{"d_model": 512, "balance_bias": true, "norm_place": "pre", "beta1": 0.93, "decay_fraction": 0.732}
Below are experts of layer 5 (counted from 0) of a mixture-of-experts language model. Rows are named router (the router's row for the expert), gate (a neuron's input weights, with its number), up (a neuron's input weights, with its number) and show model dimensions 384-511. Each number is 500 + 50 x the weight over its row's rms, rounded and kept within 0 to 999. Numbers have three digits each.
After each expert's rows: a language model's description of what the expert responds to; "comes after" lists some tokens at least twice as common just before its tokens as in all text. This comes from a sample of Wikipedia text that the model never trained on. Tokens count by the router's weight.

# expert 47
router:488490538604396541580598436466511524479454461425591506475472470403485474508499562507465502502511470558494491488533465381459545485502585471450541540478530396440522523543540532532487427539462535484643510552407517543422465450531520554434488504502550469509575493564597493468473504456472440523485552436467582520462492475463448458482507476495456430549427492486464501462558494565563572555476
gate0:473514540533444514500541511474385492498447527613473557561451561585414496554509413607488400545418564490496406454523551426511513556446478491408463440549472611497444517443501542546512553411518457478568516579527504499467471566422480586551530421537572509497502426443572542455503421581477548536474518570466619494527482445504462558453531436531501435505504505489483465489522554539575550511473
up0:389426438430558557550508547535449476574598525595480500514520521447450565474521452440447504590485512526510417450408536461474485486652546495573532544487464505519494502514496492447557518427444503542592464524569470473551460524446584490504526458424564444500492588573492578447498452494428519425491462499448620536549532522588440505507464531485522491594545528575453452499469521540520507470547
It responds to: Measurement units and numbers in stats tables, like km, mm, lb, yards, plus directional words (front, left, northern) and -f in near-fall.
comes after: " |", "5", "0", "4", "3", "6"

# expert 19
router:543472425450552406476486477535528559456389571458471483480423507522501529484545535539536493443488535418483547490505412432382522557434564478453493420518559476433539476450490483541455463565502561388485431510457420463503495534527518459512557472533511587544528468473540516500538510381435519515472476467465522408477512509475577588389457501488479567499488613461425507495503541559455514497410
gate0:470447513475483429511493505492598552472504481490575458545487486449601483447475477411427546483490513511554534533548456531480444455531462452461410434478542564539480492568531532509562445420539509427518460440533506598577451425525573545395506505440506521530499480526556488510493429533485493442524516569507546521424545530445524510403594474511431479432561488550522520481540516550495559607517
up0:517589482438476578452524493487531439509526489471453389484566605474437502458451493473408499445476389544487458395487502597498486559539503515526455522567538461559409534502448471421565549519534519561551530601506500413316580522548537513553504451460538462472586541429438473586458530575435508537608540494593463517521511452461518481524429510567546399526458537429522450566484507513502445486532
It responds to: Percent signs, decimal points and pipes in census and election tables, plus "that" and "which" introducing clauses, e.g. 7.4%, 100.00%.
comes after: "%", "0", "|", "8", "5", "4"

# expert 37
router:537513495465578440511465473430536510588429539489459602433541448480472464610424481541478433549465547506492471475500558531494541547501457390518454518521539434582561530543452436463541571505532421445486440501483537421452463500565481525492537606473346461416514516513376473545581496549579466575476460510477469504469422424557450588503516594520523509509504499458490479414406531555395501463508
gate0:448360481582501448539542460534453521561464537585458492506409476442423511501426541576484494530510481389442420452502525496517552503518511505549473521515506519511545442632506510447461464569404464571424549582435556467535492501537490444502530535492524570476481494438544456433489519518469549452530562537548482432503491503557580553450498502538435586513453519480566571454510623553495478516527
up0:552622460494487494526458506525565525402463566497555517476563497529413495504515578535538480496547531461550527568534405486488537396486378417526585389539421490510488536458502496442514550502458417503531569442523431493525535413458487463436493500548513514609556619500462478580535489509499587496535534433479462457574433408448524500454420504558540463634516494501498479510496514559545585426452
It responds to: Clause-ending commas in prose, and middle or final digits of years and coordinates, as in 198-6, 40.14-8, plus became, However.
comes after: "0", "1", "2", "9", "8", "6"

# expert 14
router:582471524587487540632542472471466574565514575485447500460434466496441483544608527534476544429510596570620512473467439534491499522557474441548502585447547433468437522553540590451510605497436543419491533559513497498494416523506628568539512474551569439491566589549527557504513537477597405513474514528498474537552445449475486487510465589493488497517546544494548515430485446536506548427550
gate0:486454579529513447466467423443577502385464551499569571521571457483487460482459485477511530499530509433431556555451536483582537442509426407549465478467406528563509455603486435547554483483427406519455423447498541525564456555620442449533378453613498495521516591538535487539499488486558608452604519580477415536481462476533482518484479515550439545507543632425538408530459522472544525548460
up0:462453452459375493530545485516527501542509483481553511432465458465474512501532449526465454546414513556491493537501500542469470502523612559461412527391519475459494474479533531576519535474530494585477491580594546410465491501437466516461518523443477496498490534477486486513499522498392520571469517430497492491640522495601554548493534484387432565484503625512589503477413429630472412495523
It responds to: Single digits in table cells, list numbers and years, such as 193-2, | 8 |, -26; also "also" in Iranian village-name notes.
comes after: " ", "1", "2", "–", "3", "4"

# expert 4
router:520487534517434491576505496519489427405467498458513441454525458476466570478509593499475578481499474537503443535472414409460484573529585513482543524487497409506494519582500506451450451536478458427531476553506477498466491453530517520516464489483521462526570520498472514458583526392543501569502468441452472524401484468516508521489517472548451421472490587397461481508501543450496447576474
gate0:479343538533571512520502468453451453497477471551549613470534479418597462528463453424524453521481483516534474535497541474427514557492494402526533557494537418490641482462490448429438474491541563569485452510560496522510495523480450467479598502474521486528477458475508549567506501374429544576525525463483548373399532535487425509443534487514556531533531464411497586512417549576416455459527
up0:510553492522541496481418607470601566517485511449491448466511490625513541472502467399551509495651549432512513546542517526515439459428467470464537512449589491561513442623401507527491473454519442533596501563534518461457520500622584447598412472517455466559510454489516468459538557502533459413339523527526442479515393427525510460510494496540387484568431440559518549512465458535520505538489
It responds to: Numbers, units and separators in measurements and statistics, such as km, kg, %, ft, million, and dashes in tennis scores.
comes after: ".", "6", "0", " ft", "5", "3"

# expert 11
router:480469508617461507696518505470489552476564507514511476444430440474427501517614570528497531454493548556546530477487476536505517525618510423534446532557466407466456466551535507479484516484427538391543538585519528447517435584528573547526521478555568490487543580502466515497553484476555494516470529495473542508497474482565522444458465589541482500508509542487500544409502465574480559459553
gate0:490544597540627489568428416472479488449463509500428476432526562579524546538499491451424403487493545567542524533421508500471531506448434555464424450571518415557476537517425497506485617568480547516466459521524551520522542473579505476549569521450540447443406369490507488473614545430423525514502514514464452560567481526528437531434470561461476501523516629424496496562484512489551450486411
up0:509506513532519494526465401438466458425473587525508466481564517509554479523513481558459381516474496494610426489444523508476432514504553493441503450548463425530521577483417506473446660580451556494411462469452518501516540519525532530546557474474578486576493522547476513490539545472537543534503493493461495570587475548525538554552494514499487474522534616467512458510512553510511478446468
It responds to: Single digits inside numbers, especially coordinate decimals, vote counts, percentages and table scores, e.g. 57.3%, −26, 1996–98.
comes after: " ", "1", "–", "2", " (", "9"

# expert 16
router:456592505482520624448489517492442428426610487530530468469421453553551465516565507518545628550569513449505513545546434521549511560540469508496519504602546477458552498455554590522499510619510412419444520443491585505407474524545474492481491473543495522490473435537580473398515520531519467579466550467526523444528409433492469453546505471502550454468468456499479525510585542454556554455477
gate0:521518540552502512509614449503436514537526489472470498537605576539497515490518427531508470493468436504502499506507413480454495558536527488556506598525411462480432502551510454508494523507489497598631515485510472486522534552462468508456453515444481555485510535560526520496473510512528449492456465436529420482442586475457502511468439498483608612564571355518463509462432521602511539532518
up0:415499468466449432457545490532486533538464450459545509558536499489487577475514479453413480551469493577467512428441478469499537467387462555583571476446406534434465555421507508522500534464516442471544514498463431428478549410562505446503541574538569432498559543514462530535473491492464517471448485492517533510588490489469482605459479490539525582623526471465484556510471589436595555426560
It responds to: Newlines, closing parentheses before line breaks, heading equals signs, and the hyphen opening each bullet line in infobox-style lists.
comes after: "\n", ")\n", "\n\n", ".\n\n", " |\n\n", ";\n"

# expert 1
router:488550460486535444454501453464370493423478498513586503446516563527457482446539543581478483509506513520563458435445497475594492511522482470452502545577571582427573466584482518594503449540542540554581493528476491505457522439545398512492496490525531577554410440558552485511469529503437575476531519492492563486516470539538477426538538484504589490512441512487411464607597494458440506569570
gate0:440392461615399485474592514571561489502430546431489511470471496567472490465515542528539514562494588496480581450571562544512491527558519577443546534520527437483418555485534473493484479503477576423546455561457525498514484447492581547548471459435517459519543464513524600487518440557434470546488496601467514511485573593455442474453543449533488516432511397461521491490517501450546545481423
up0:358466507454444476491509550541528428553331486388427441445446466482515465487531485511505511503543568494426595543483462439527526522506465501475553550516494519504411579504590534474415436516535456514589453524528522562422457457514616396489544441477499509515543499576464529560647410476505524567400548574453575452554501539543479546377491534563549456528466481444549622507493460534506468460593
It responds to: The and the opening noun phrases or sections, plus first pieces of split words and heading markers, as in Ex-che-quer, Mad-ison, ==.
comes after: ".\n\n", " the", ".", "\n\n", " of", " and"

# expert 5
router:478536459478525525433505502546506488479507482566503446464465455526429451523497404542535544593535458476509499484481426570485648582490509519470482487519529475531534501452436549488501579464519524486506443446499579534442533483536583470476453445490584496491489442505411431372572534548617486544467476483563501510469436480469437532507506473539537547529416420528500536478482532466399498506531
gate0:435555460464498572468515414496579423460513458485543558576427496457503505557546528489514509438525572516532390619545453404530510438473482433547456433528546518526608523480512511533512481487576489450502507507544480538553534463476507482516548428457461493425390528485591566557356462395558518454495490486448433580471559510596539548571476545451522428441508526425511520580414526508535498432468
up0:591420464552465437498497469477476501466537567500579438501511497474481570459539436506457494542454563444395537459397484565469474492488579505505529575533532486569453475477445566493564537584535539552488566595385470422417595495493543447485527526488472400470458521486488509452519471538470502538494541499481499563523458494481487518436540445494541468495557488536516444441513510492408515535513
It responds to: Pipe separators between cells in Wikipedia tables, plus bullets, semicolons and Preceded/Succeeded labels in infoboxes and results tables.
comes after: "0", ")", "3", "4", "5", " —"

# expert 32
router:498455550573514594502536555591468495428566442642461546571514452452407514464540464519497618493541493466551518471473500543537499623540469510469565482455538471558539475499441504502552496514527533528468501454468508458576578502508526541452466527544496538482464505443533559386443500583584468498505448486551542450498482590499379406477508429553574524510475554492572450480485483387437525438400
gate0:498473517412382382633495475547473469498411552580482572514509484466484576513417545503551439540502543557473471472412406620459566528496473536493563512542434527415543433459497540499559479471522528488433502447557489573492372460528461465454483475431474547529460556441527447536465511500525504474561563511410433606510552541553481581530616483527559518466558504493592540519463596442571530498416
up0:595519512396444505551465464588510445480445506549536510606479569528522483545434542497544449475495460506445325500475466578519607539451545504452526488531507581415533467538569543551475494501472493451386466508433561480572472532532525461473518499516513514570475516426491462513445523487503474534519554517398513494491549457516481587509489552472619525520500539377452521494371490542535554484564
It responds to: Pipe characters starting table rows after a line break, plus surname prefixes like Mac, Mc, El and accented name pieces.
comes after: " |\n", " G", "\n", "|---|---|---|---|---|---|\n", "|---|---|---|---|---|\n", "|---|---|---|---|\n"

# expert 46
router:458486484475531584486406532558513512503547481471411435421408479459537502440520474506531476447531499580450495559516519440502510436501506491544613567545413450470451446502414536512472496574510560546483478469548576472557434525471451481493536490463621472590577466518417422450495509508500459467512571436446533554543477461483563489497482504375495534509495462490542533524572550580484451494523
gate0:490497547514476400425402527419486518609550473525546516534451528429551444574376387487433527465555439492547516526511455487491479480464480551523476437542483441493555566524582552519499495507472536578457499483457507529557555400580535495487446550518483547450432482449452470491504500502615536531535529558481497499525473556539634480481450429441483495476463405520498430477506380459530556437546
up0:567477460391442515537535514525479522573516501484512441552505464482503567479522501507490531499368531536583458500512436527465486485478515535468464515405514521508539490477468584521486481547630502487463485515462460517468521460460466469417485471561534499433500544599534508525507568602524581436524577527489438450515486390410449541500502470510510512567541622606534548560486561522521417516507
It responds to: Capitalized words in names of leagues, parties, districts and teams, and infobox field labels: National, County, League, Arrondissement.
comes after: "-", " the", " of", " in", "\n\n", " =\n\n"

# expert 43
router:393549447495474430528539568457570492536551508516516448428498499484522482560481503513462527553462523506470468483502516471492509433496501557541440532511494457569509474487581485573481421485426504475483513505526472568498452595399470528477441423453568532596506468531430456556512536547419458503568507514497439526469539428431574499493462567448480493531432623460477517584513503573449463488497
gate0:468474482527470525556516473496566459425536490504488506570529537510595531514505456479506585468526466527541453501603556446513513425529448557494341447466423481439527586487598468492554532468473499496520461611405544530540528423442506501472518533490544483455456515514530512527490460592484500511413450571505473550535506579474495524432477510539526499500500681483506576501537512461451448499526
up0:557621471495598490417482472427449436537414513580573480561481539533500422535491531495431487506491568563467458443575596517436537537556496477475468511616462528512525518518481553547524586453504520523556496398541508469535469488488539460461492469463541489581468531510534476496415468417505525485455597419390473565462526493513467417526610538459483521460520444444469441561476516547464478460513
It responds to: Head nouns after determiners and final word pieces, like series, game, film, season, area, and endings such as -ation, -ing, -aries.
comes after: " the", " a", " The", "'s", " his", "The"

# expert 24
router:565489498441445497479502517454574527460473470458442500420533526446450549489412459487547450534440491584470597470514520516500492453471496409516562526524472506485509495453441460460480476526546465521523589435562600402458478548462459437535572507507492436582556509486395462513570509460462420477559576455533559439573427518458503542523477530464504562515501480493491569592524520553439583537533
gate0:489538453407617442485563513429510536530548524529449598524495493493459498577540547503514461516555452410468424470461500554452512437495488499499454529647531540523593521483402434437517429534503527514558574526510582528442510530511593443449505521572513538422517521458482444424484436572538451501497556497508499503489526443552545530391522474507488344490583471566406445498557413613457489441507
up0:491522462461595479466526528506356588573495498466403460534543470476459541484424600501435417390492458489497537471473418484555613543549504536491492479491527474511508579594398518505517493466524501493556460498542543546527460474502468528531616518560495523512498530462466546500529485516505503436498527558486585569499475566469516464402545535480452482501371549512497465514477439509516492444430
It responds to: Country, state and nationality names like United States, California, Japan, British, plus closing parentheses after "(human" in gene tables.
comes after: ",", " United", " in", " the", " New", " of"

# expert 42
router:570489506488424480681583439463483562467498563441495540446544420490463495541557540473529624444490574565550509454425471575542566528456495394516498586550479413459569488515545496499481412528483516431536512497422435534460469508523557467508494460441518482424542584536539531538513529453515517502581525496422461489539513457587548469462505521491491493509532537483421473542567545521524552497524
gate0:439437358585516448453629545441506562510514530442511539480489483538478479518484459503464472571523466482532469491484484485481501533502483485539485555462489553561500470603473497463496524459527542504488552495551499510483443519518505488481492501443490435564538513486526470498471596465455594545528504531461541568491550511559596494500498472489484512515495511470519533469597489461494505563563
up0:526484558516521499505494487497440527573504534413474449492453494441501451478420486383482504611547517524443467487612425467572551471460556431488496495547518516529526456609472452483536514508460560543515524437530512444426454477342585468449591570548470475499522592491544524493522456573473554604459566524509513560489598518587501474458370520445553458586485459507495530443485544502556609588474
It responds to: Digits and symbols in coordinates, register numbers, ISBNs and measurements: °, ′, ⁄, sq mi, £, such as #0500-1155.
comes after: " ", "1", "3", "4", "0", "5"